Experts of a small language model: 32 experts in each of 8 layers.
Below are experts of layer 4 (counted from 0) of a mixture-of-experts language model. Rows are named router (the router's row for the expert) and show model dimensions 0-127. Each number is 500 + 40 x the weight over its row's rms, rounded and kept within 0 to 999. Numbers have three digits each.
Before each expert's rows: a language model's description of what the expert responds to; "comes after" lists some tokens at least twice as common just before its tokens as in all text. This comes from a sample of Wikipedia text that the model never trained on. Tokens count by the router's weight.

# expert 14
Table and infobox cells
comes after: " ", " |", " 0", ".", "%", "|"
router:508520548574455531506540529460502494514507400486505435491439503486483538473503522518475526520478491427501518492431489540526524498514530574514466466498505474569416475527505514520466486475409467592592516538432402524506619510504487484520555502504414483528507567477456496465489464564490472440537452443481496519513487476434474452536552501508463499525490495463442504428554475521474495521462

# expert 6
Space before split words
comes after: " the", " |", " and", " a", " to", " was"
router:476495590479504564495500506457483518476497459494497461500510484465521454481557500520500514452540554551511526566532490539453541465485562486425500522491516469520563571519482447553438499524563535540603499526489538493468471534567447526482527497481496441438513552548444529508496545423522509459502485510465529507499416415510536494530501490471505450473578574453474602425437465498472512454541

# expert 11
Articles and name starts
comes after: " of", " the", ".", " in", " to", " and"
router:507503477503444421564569574414464542483534532461545475512462481533577462425482462504609445497485510566456500458541489493522486551468497520471547447559492448532497473525563579437538431561582432473517539523538475502487510454486445501510478509513538463518455516550508546526534465479559449537526513503535540524512489486506440538508572504513453517450515545446509486520466501488445494499553

# expert 19
Pronouns, modals, quote openers
comes after: "\n", " \"", ",", " of", " and", " for"
router:488505482452483463509537466523560486438420513473504479456552564506555513430563544464482516459540439476531494496566480543473552494567468541487480528543507497479465513506522472471521506540426467583486420551522573505538477542503549546452493477495458565418600506442470549490479542567484480554447480526481521529518522526503498478509537507510493555422402517460487503507490447541543472491573

# expert 28
Line breaks and field colons
comes after: "\n", " |", ".", ")", " =", "\""
router:508480511488506473501469539525516503503453461534518453603487540554490513512430451452473448424553480472496507471481469487493476497447512465506398498514480546534479560507558447474569516510493457492411543522556528472577542485510472464574543485482516527497487440535455438425443558515454567508523486511577502521459448468509481465471445532572432483467482447483448498425555462467506507493546

# expert 27
Line breaks and auxiliaries
comes after: "\n", ".", " ", "==", "===", " =="
router:430519501543503504455510521580521510559486457487544527484562503466536511559435514492507500618472463506477573532557507478500480451520436541481471547584547454485519515471465439522468494468483471461520469519546575487537466509516570528475499446456555541492454493551614575569489536497463517479522506457457556432493508446513502513571451500487451475487561488471555442485487450542515520518509

# expert 0
Clause-linking commas and prepositions
comes after: "s", "ed", "ation", "es", "ity", "ing"
router:502542495492567456471556535528513556519539511486519475496579571502502520531470480530515400424537457460553487496565421540458479594500506421529443547519567522480525529450484472476490510499502517531558509511447437551507537525471498557479469544503507463469494526439566472458526481499517530478524547475505497489543489509538497560447529549463443498540366519526484488541420536534537484548471

# expert 24
Opening brackets and hyphens
comes after: "\n", " (", "-", "|", "\"", "/"
router:476508544537536446428454537446447492450518551499573471612448497500468503480522466553477500534491482562492455516560519470385568427495523541466553550575526502476539481416443557497424484520528470499476473515545469458502495538499453533552528548529452496465493440451455503470468560495508528541518479538531424548507549500503486465540486430469530513495529559484456524543528526486459496485493

# expert 15
Name-initial capitals
comes after: "-", ",", ".", " by", ":", " of"
router:570469479460561473502452495525539521510486505500462487533527501470512590482499521522498492506455582510487456466527488516479593467571462535466541461561548562462508567438540525507500412448546427502445504508508534479447448515487570476450447510418432529565429483534491458429501476534588540494425484476472488465535567525520500458492520544488485551481494480446495452493426489524484514488489

# expert 22
Table pipes and the
comes after: "\n", " 0", ")", " 1", " —", " 2"
router:512442413477498473593474533480485544504458494503535504514485529527522526451536578507475470465466479469508492453468505502468544447505542451478492532530410497461511520484527570540533493438534436535492496473453501587472446525517468471517505560464557475493507486596446518438579477575577510484462493444524494553519472527468467551500472540421510474537526478537450457510525480568588451461546

# expert 25
Year endings
comes after: " 19", " 18", "20", " (19", "–20", "–19"
router:489511492510496475478498464503496471532486512558473428526528475418464484517536411462519495524483507486537504591491503496595437514496520514443510502460480530439488491490501490418452496462543452457588537609517517429488435448534493509439501482459446544492479536470513420542522515525481500582538509459516546426528493439509583520474497496549466429467516405559503545532485524535506527506512

# expert 30
Lowercase word-initial consonants
comes after: " ", "-", " \"", "==", " a", " the"
router:482497473486447530465541453448462548547509549457514471483468451429511481521482488491421577440498523489410475486487449493508550526478439548498497522498462499566561524523414543529547468534526462457514484451469520466531538447518494493474503454485508482577476509516493532561409544561477505495515541534522505515506558478507584481573480504559591498469458527416488553515519417452486431543518

# expert 2
Numbers in dates, scores
comes after: " |", "–", " 19", " ", "|", " ("
router:500515528537545563540505546522516536500533466470556526534555451470431482512510562439459506504466525476481445487507493514550510450523534491528516511460475500509556488483489573470498578507551474449513448571511448581537519443561435438464556510550484552435499518474513564439494441513405516424570504491612475536508439522439495522531528541479491501471521534506562530548543514489547521476512

# expert 4
Numbers in tables
comes after: " |", "|", " U", "R", "U", "–"
router:627540490454501558502448519564482521508472428511424542469505456515456577464503538551448428568527473479522501546484541454537477487500462477466536523532518465541491470491520475486425498520491449439463458544493480539456523504433550437546542507449481522482534515559517508466518440529569531457490549413475460515519462476486577526507476477469521472573487440507553471525484542496530558430482

# expert 13
Word stems before suffixes
comes after: " ", " con", " re", " ex", " f", " ca"
router:483523472528557555497436475477571466545529501524447503525540440533494504550495492485565544531523515534506529533502512520526543570470443564442392489435520476503434554558449573527510529468524550489444539449468490538556535488494500487536471454453589403557501560444549539468487485462492457474533484529495460444451564528493524482536488465502502462521570555471479497427513506481540517459477

# expert 9
List dashes and names
comes after: "\n", " United", " New", "th", " South", " North"
router:585503506465447468496429511513572442495494455499469454532559477497548456530514526487482428530416436501496462546478547447498473506472526476499550516520469552493529425537491487528567547463488479563496539458569541500518493507587506518467486539496495507552482498440496484502468497436615526542503490534518515551527443459492515578526514507513547565530509453530513475474464587494480573563585

# expert 8
Adjectives, quantifiers, conjunctions
comes after: " was", ",", " is", " as", " and", " a"
router:446550443536507461451536478467524532558491451515482476512485505492545426477427564485461529493468500529470444506489441442442420520476468484587421477532512543529519448491470447446497475507471538529518514456485492518442493503451415480518488466517459538497510512435510477479474454463462471520490510431499555538530512563494509577439538490410589492402514532489490483416514438486504514539453